config.toml
num_hidden_layers = 11
hidden_size = 256
n_experts = 16
experts_per_token = 1
d_expert = 288
d_shared_expert = 0
hidden_act = "swiglu"
moe_layers = [0, 1, 2, 3, 4, 5, 6, 7, 8, 9, 10]
router_score = "softmax"
normalize_top_k = false
routed_scale = 1.0
balance_loss = 0.0129
balance_bias = false
router_z_loss = 0.0001
init_std_router = 0.0115
lr_router = 0.00181
num_attention_heads = 4
num_key_value_heads = 2
head_dim = 64
vocab_size = 8192
norm = "rmsnorm"
norm_place = "pre"
norm_eps = 1e-06
positions = "rope"
rope_theta = 10000.0
rope_fraction = 1.0
qk_norm = true
attn_scale = 0.125
tie_word_embeddings = false
parallel_block = false
init = "normal"
init_std_qkv = 0.0399
init_std_o = 0.0
init_std_up = 0.0399
init_std_down = 0.0
optimizer = "soap_variant"
learning_rate = 0.00389
beta1 = 0.95
beta2 = 0.95
weight_decay = 0.088
lr_head = 0.00844
warmup_steps = 50
schedule = "wsd"
decay_fraction = 0.874
decay_shape = "linear"
final_lr_fraction = 0.0
batch_tokens = 131072
max_seq_len = 1024
doc_mask = false
train_tokens = 612000000
max_steps = 4670
dataset = "wikipedia_en"
Below are experts of layer 2 (counted from 0) of a mixture-of-experts language model. Rows are named router (the router's row for the expert), gate (a neuron's input weights, with its number), up (a neuron's input weights, with its number), down (a neuron's output weights, with its number) and show model dimensions 0-127. Each number is 128 + 32 x the weight over its row's rms, rounded and kept within 0 to 255. Numbers have three digits each.
After each expert's rows: a language model's description of what the expert responds to; "gets" lists some tokens that make up at least twice as much of what it gets as of all text. This comes from a sample of Wikipedia text that the model never trained on. Tokens count by the router's weight.

# expert 10
router:151146127100090109106144136178154114156143145118138126142121093103114170172108089084188130119161200115146138148095102109119114142150106127117143099147164130172114098175098168093163138095097111167132113164121158154133043121120142139101177055107119102169087101151091076134116141117068122113164151114083123128193134128123198067158076100150114146206125086157095170082156115100156084185147
gate0:159106163140157155161106105092104160136112089193112125136154102147153142115157161090157142097079159088168154128102145155111106062175090128105165095181072156090100143138132105185108130123188173094122128096173149121165121129130142139104184088094138182139101120150104138106131158176154071161157087118149192122144132156130140157140112089152063085167098141136145146024098151113119126105138
up0:225107107188125135178176129142182114096176151184122186097078115124094103177148169112122111146145139136091125099158106107160140182076115141104094158126126115128116196092165176111102155064187157108126128182117128083104182066127069157136120199092102177155131099103153144113143140152133171124123134103084077102129149207139140127129117070103173108088107105100112132144114130073131162150096
down0:132073136155172081118159186134172132144118147118126099108127174091136104126087076138101135115128125163135104092122134089170135125160176140141102112111171129138141086089206104132118137170047098211177181130109131180109113128114053112139128187121154075135115084146150114149053114117100187152116122151117089111101107124188093064146150149119139096075176104176162163174079152099103087111120
Description: Periods, commas, semicolons and question marks closing sentences or clauses, typically before a line break or a new sentence.
gets: ".", ",", ").", "\".", ".\"", ";"

# expert 15
router:121127090100124145138107149172180124156133086127166185150157106124125139156168078107148082085170130105154142097084055101164140101144159127123106141147124145126164094149132164111084142144048107198179132124157139151096127062138080118096156125109149112092108130170097045154095154121112090158174154123109130072140182151133185109124120137153092170118140097149111120119216082103116114164079
gate0:169131105067144128154110162192132141161129165172079136135123118130163201152131180126151097073159093105111119138156080105096144219087191135121119087103145112132153084128115144154149132197141154181112159097105134140102125133089138232161122090115157127113138108147082167106110179169070086112171091105117119087122153151207166106085147114180127115111124098156101086153194116117103199106115
up0:150133110164092110143162188135137138127067058139156145131140117161111078061203094099110115164022111126123169089096139129160177140144134066166077117111137101150103134130130139157084086000100117129149142119166180192107160112089120101088109096099114125174140132112176141131074097100150125146153159152163160140096181113132086108119107184120176141129122131130159170098134114130160086152117
down0:151135084114136092147150076151145122074071088187115179133123101149160138147125130124137157076159133090064147144120136126166125115129084071187206082106148125154121138129109116086139151168067133129134159112134108108146170107067130122138119083153190105124152160131127143129126146126122023129138142132094203155133136099174187109142087136108155145124078136152127088144121130159090106086131
Description: Later pieces inside names and words (Lidocaine, Jauhiainen, Allegiance) and single digits inside years and numbers in infoboxes and tables.
gets: "0", "in", "o", "e", "tic", "on"

# expert 14
router:128093087063104089160201105171154176162126097168128127143111120112124155112132149078152141159176123104154145139094110071161121121109180089130127078148208119152137142119146185147147142105069121149118168123119108156141090112115113147101150112085139087177079076143150130115143128066118084102155167134102067084115135131126132055127090120168154139187172138166121125107150108135122082167132
gate0:069135154138116152128151061173077153179130071100106120207146103119102170151153135078063110156104128067104120147103146137177106159114153172119153088162200145126098149132075125136083179079103099104182131152117129168138094107118106150160118131081183109173149102066135101212116089119121108136126123093116168131118060136139157140124113106140108143179099133144132086152142117100142107135113
up0:164138195163183085107133153074154160135124155198127156148123115114115125094088117152149156102109160158106138084125086140151124118137095116109117184109112158189137049112119132095101129090128155110087102115122132138129164148109097086075159094128049130124126074156110200043172117127098150155174151133140110146090112106169159152139126114151137088084136177147181099057123089102104128138183
down0:141092153126137173099162132146083110123144148121145073115111169153118113101137106132119092145147099071124130169088187081151125183082090184108114157086114130148134141108087150145123154155137150096093189157094146133111202054167092143122229172150076083137124103173149091091114103121128172120191124121144114172121080156132098176094106049086102116090120168134109151095177115136195072097151
Description: Plural s and second words of countries, parties and institutions, such as United States, United Kingdom, Communists, Law School.
gets: "s", " States", " Kingdom", " life", " War", " Party"

# expert 12
router:176140166096109125099156161126105079172121111091129155113169126130088147164184069108122129083151188080141151089106064086150130089144134111154113110128195148136148087173099138037134184157097141193132142142125130169121118060118070163087146084105070152110086101190106118105169157145106162181127163141088154132158157123152150111146133149126141165164138094145116074156113115072149128180085
gate0:125085163111098120190135122151153136180097073132110134148107109150101118152078173116125115090102173086186078097121068092113125175153131086075120155157142096160142140086143155090153147101061124177076143068125122083157123153104091143123091112154124154089087110139114135112146085124051142101130138157120144144138173143140139106177103126128140127129132129156168158129101138123156106166109
up0:156153129101171141140128124086167104101150124190133148120119118098117172105144145132158146181160057138122130154109137186159093106095118168099159120112133143129065137123159130196059118075111128143139141157171087162134079102196124097099155153124120115140166187144131162205162098146184114089112156132172157104134146107128126089105140142198085186095117137105105068121132144144126118160089
down0:159142109099155073064105178129146173133147117105125108044154090123129145088151130126135088128135138149118134087089164161169164183122103127128087120117135094119095135163172128148099025133170136110106108122138129054095114103155145117167110113070108146154097118180128091173115167114078124137099081116141106115127137132110113068123154072121114035178095119112128126182106108097171117137134
Description: Final pieces of names and words plus digits in lists and infobox fields, such as Braekeleer, Moerbeke, escort, 1,613, closing parentheses.
gets: "s", "e", "o", "me", "te", "le"

# expert 3
router:132154202107077126147085169100156154157077129144097114099098133195078112145123178141124122093159150124183162133088066094076111099154092118161144147100093164143140123120140181071154162128147138188114160170108127182128131182140084186126169136092094113080132099159128142126117178125122096188190152113104096125099161127158122059138128145167148133128158129143094122064143084118158140193150
gate0:177146124144149153123099155127173182129131122122179123091153099076080100162134101139092152137145166119112102040146124080108141092113162149136127128143116132167134205097114211110171109138126128114115145174137161080090121112110155140088085224135133145100132167124148116115150172146094149147144071144121094116138105134128148165130095179089137155122111115112154174065110086162117091212159
up0:126162122142161116084137137132127115108194118061125084108160106067160125132137197094077116152206054123110113099143067130142115115175131099073096145113121134094129149129142084132084075159099159170153135131085108140143099152100165156134130122112122137121124110173085096120126074145132159226157148140106084102088173128152142103060090155120120077138131140116148075149137179071076133163093
down0:203125094096070137121102158188106117177083133126092146111075113180073097141142121128131127116107139108109110111134105149130073129141088119132088114103149141078101148109167070145059137085188126137039115149127153132072170108116120118143171205146135141165117152120142105095074097060159104116115158173105113106133132069137133143159181137148061118139090099147107104185173154150171112168107
Description: Word-final suffixes closing a word, especially -ing, -ed, -ation, -ment, -ity, as in stippling, survived, disappointment.
gets: "ing", "ed", "ation", "0", "ling", "ated"

# expert 2
router:129083156092051101112126158173156116143149130159153127131149091071117200154124098103110119163174177082167222123084127049111094131105113105111092150144133139142175087103147132142159117096089119123096098116112094163142064111104101139059171143125142111161104098167089077114125127092115143120200142081108120069173144146107172115102145142160144147123136110137119107092145064131151106164129
gate0:123157145144039080143131085077147100100164110086145105075085055178127124160032181143155132175174169147154078083135127094168139135121090069191164143171166067174145118156114119146107117104122130082152156115070217103159129164097126189119083067171131080104140140171145126106106144093098107062114110164107143145140116103167154138143160129124123126152131101102106190165189120136155098132122
up0:110044156109154097111104108119064125090121091134147114183112123132136127094127162072137148089072120228129150083154152153163134126179143143109108168115068054132175069170083129156138152103150128174112145094136149111163181093110085115158129113121105086146116110163106054127101114129143119172120143169114113099127157133129170162176176132118087071135139108106056097084145162129162156111129
down0:057113137091075119071091148117204115146114057154117171106099133179119107073133105118126116152159102126179106125174184136133150136160195137129155140104157115153201174146159153118108148150091171137118143085138155123090094157096098126162115114125135133147088131116154164089155127112141111135104122163112119107132113164108120141050104122138126133151077088148174150095157124169114110197124
Description: Conjunctions, pronouns, auxiliaries and relative words inside running prose, such as and, to, was, that, which, they, would.
gets: " and", " to", " was", " that", " is", " he"

# expert 11
router:146139148109107121133142154153147147188135060146168146170211128140100158121117090131095107133194158129147147101108138138088106064128117143134109139097139191127101061079137145097165124147084119154180127115130113125101118082134075122096129103148113125143078100141111041134176141105073140126147141129068146088146172148138154145089130113110114180128163060152111117122136053104161067137127
gate0:156093138101129136112127140145116094108090135180098163163114116137141142140111145125131149173199147113131160134081124106159167112249135139084124117092084119137108155144174065127092096068153113172136111095155142143137113102186081097109123129135148138117111111119169103146113128097085139076101112105160126089179154108179103143131180092174108152135120200115109124158114151189150172113052
up0:151155151111116121113096095179205131151110097149081151173128118118106122139088150096150208121129089134074116147122122103187118093185086127078056152113090167074119194092163069116127127110137090123144112121071121132126101124132124122103110075151107143139114094160128143106078129136169136088086106132120097090155143122102149100124110056143113125118090065116150082119159117207180183111130
down0:176171186147110106094123149100166111121155089114169118138182160160163159127095178126055078143163082125139121145074131171126150161121144103133096171125187104150145174149117083138134188105165081146073159159183110133139190118127114128116135113134172100080102136087112126149086098130151102124151085127162105142075103130176148120100116108070125060116118166121177124193095155141151172105125
Description: Mid-word pieces of foreign and personal names (Tagovailoa, Makiuchi, Yandang), plus line breaks ending table rows and month names.
gets: "\n", "ma", "pp", "k", "ur", "in"

# expert 9
router:149143147102112085129157131220143202156146138153184110179116098133131141118103163059131116129158130134166133097120081095091129098070129068128122105146098103098168114111122187130174114118129146177105140101108091122137075079106110185124146078104095147127090074134105136115124216102093155103170143150085057118124167088115146073137123144113099171193123077160143116123121094161108060160141
gate0:129157130087120158142163098175125189095154255146111158122119134113080115163103152136114123160128091070138095112077105129081157137119063102087137170171085091121150143159060153122085096124167117156115166134163130165181095153095129135110040094087125159108137105145150160101096125084166123113109127124126096132177112167104120156115160095155144126107131109152147179117093106179118169161127
up0:094172119125125105040142136150086114133081083192128085137120108125126125086153101128125105153133173187166168165156165124136122081183200095104103139088116181060129160145116116125124099097117198143146169144130124102087149131123121121110127145184093097147157142126097144100137086146144168174103135137061144150109149072131098138165075130125121230121125116129093163070157150101184106142132
down0:118136118100109098062106119141138188131130171074157093133195157157122119134066122197114073108125159165156086112101116139052109128132141125138091099143111073177124100165122154111133141144137086133162137131048111146162139116112115123145101121152072099061162121185137104156107147083151142151159124168082105139069147126101082127187056076105100069183112200132050132161123113127077151122099
Description: Dashes in award categories, dates and compounds (Best Singer – Female, Top-12), and name pieces after New, South, such as York, Haven, Angeles.
gets: "-", " –", " —", " D", "–", ":"

# expert 6
router:145105156078126076097079160194152109191127095153157146166155079114130169149104066080157119114153164142148192144089116087136121122137149070121108086137189120179149099100123183112141166135098091142144129150102113129135057098095110153088167116101123063144083093143100109078147139099055130128155157137086103134155144118129147063132057133126169127186153115167117156110176127108129068170129
gate0:073141146115117125097063163050174120111121157189136139146183133186121058130107067070110108166134161131106172109158116121080087122119174137141119159076129075138146130116130119162166093160102111130150139088113152162116096120119138167131094114112176142128177067157105132166108177135148063166164104108145140118100202092144056112136115146101100173147183123156167127129175187109136138147130
up0:203124107112146157140124072077124112162150148096085148141092100109109132132141106067111129074148078129155142125120140126113093123151160086093071149132157051145130172122160154145184073149068155145064081111163120121144172141160157077133153126108128065113127116097174145128154230125151078178154131153121121100134139124124113159162175165144133131161120107111070080169108138129149118091150
down0:121113132127111160068087116081133122127154157115139051088132156148171097120138087094118110097137110163111149092152146128115086145115121132131106140078123108133154090115141137112148077090106116204171094176156161123165113092143073155147114196131048134074144074182104128091147154089130053154102131126177129125117132084139124156172096140137160121126166195105115174101120060161117154106213
Description: Quote marks, dollar signs, degree signs, parentheses and == heading markers, as in US$, 48°, "All About Us", ==.
gets: "\"", "==", "°", ")", " (", "S"

# expert 13
router:128122117099121096121122213129075173198126147158130147172134109116129115124145075130156107179132157146153155110116123098142137117129141075106095100127127165151151117100108189092179153132093119141149156151158118167121096097091124139119100079105149101104109121132130114132133137063125127089175207106136078148161135167120165036125070184146156126166098114174104140071147136109153100170186
gate0:093151116127143128157167139085110148076103158120152117154099171153116115104108059131144212138107128159124152127215122136112129078141119113094106130183091124097141091056119151139128133114168129145127080213158093116163120047122132148124128096164118145107202150105136161096099104161175077158136134096045122139107107119159168108169142119170052143098088156081107180116162151128122138129141
up0:141159155119186108105138124105118081104126107100112132140106136114165093172121155084175118129166108109135139132067121145133137193140128131145101154128180105090050125087142127098146154097143159158138152122151146119155162101084104127101110142139155081136144126110164120114100104102136136178129104098134142096093153206134137083105145109107133105123160116112106151099165139171097020215157
down0:167104139122127110161127112114098134158123146162125166108074153136136118124170153103117114071162138131072141195073150172130147089161173143147162144120152141109131118110182132126131143019187088158118052098103168129171172083152101048105151160151182137123144114073150156137085078098135134148162100139094109116110086147163123170152134137109126117141140081102130156142152115169127104153125
Description: Prepositions and participles following a verb or noun, mainly by, with, as, at, of, such as "film by", "known as", "was born".
gets: " by", " as", " with", " at", " of", " from"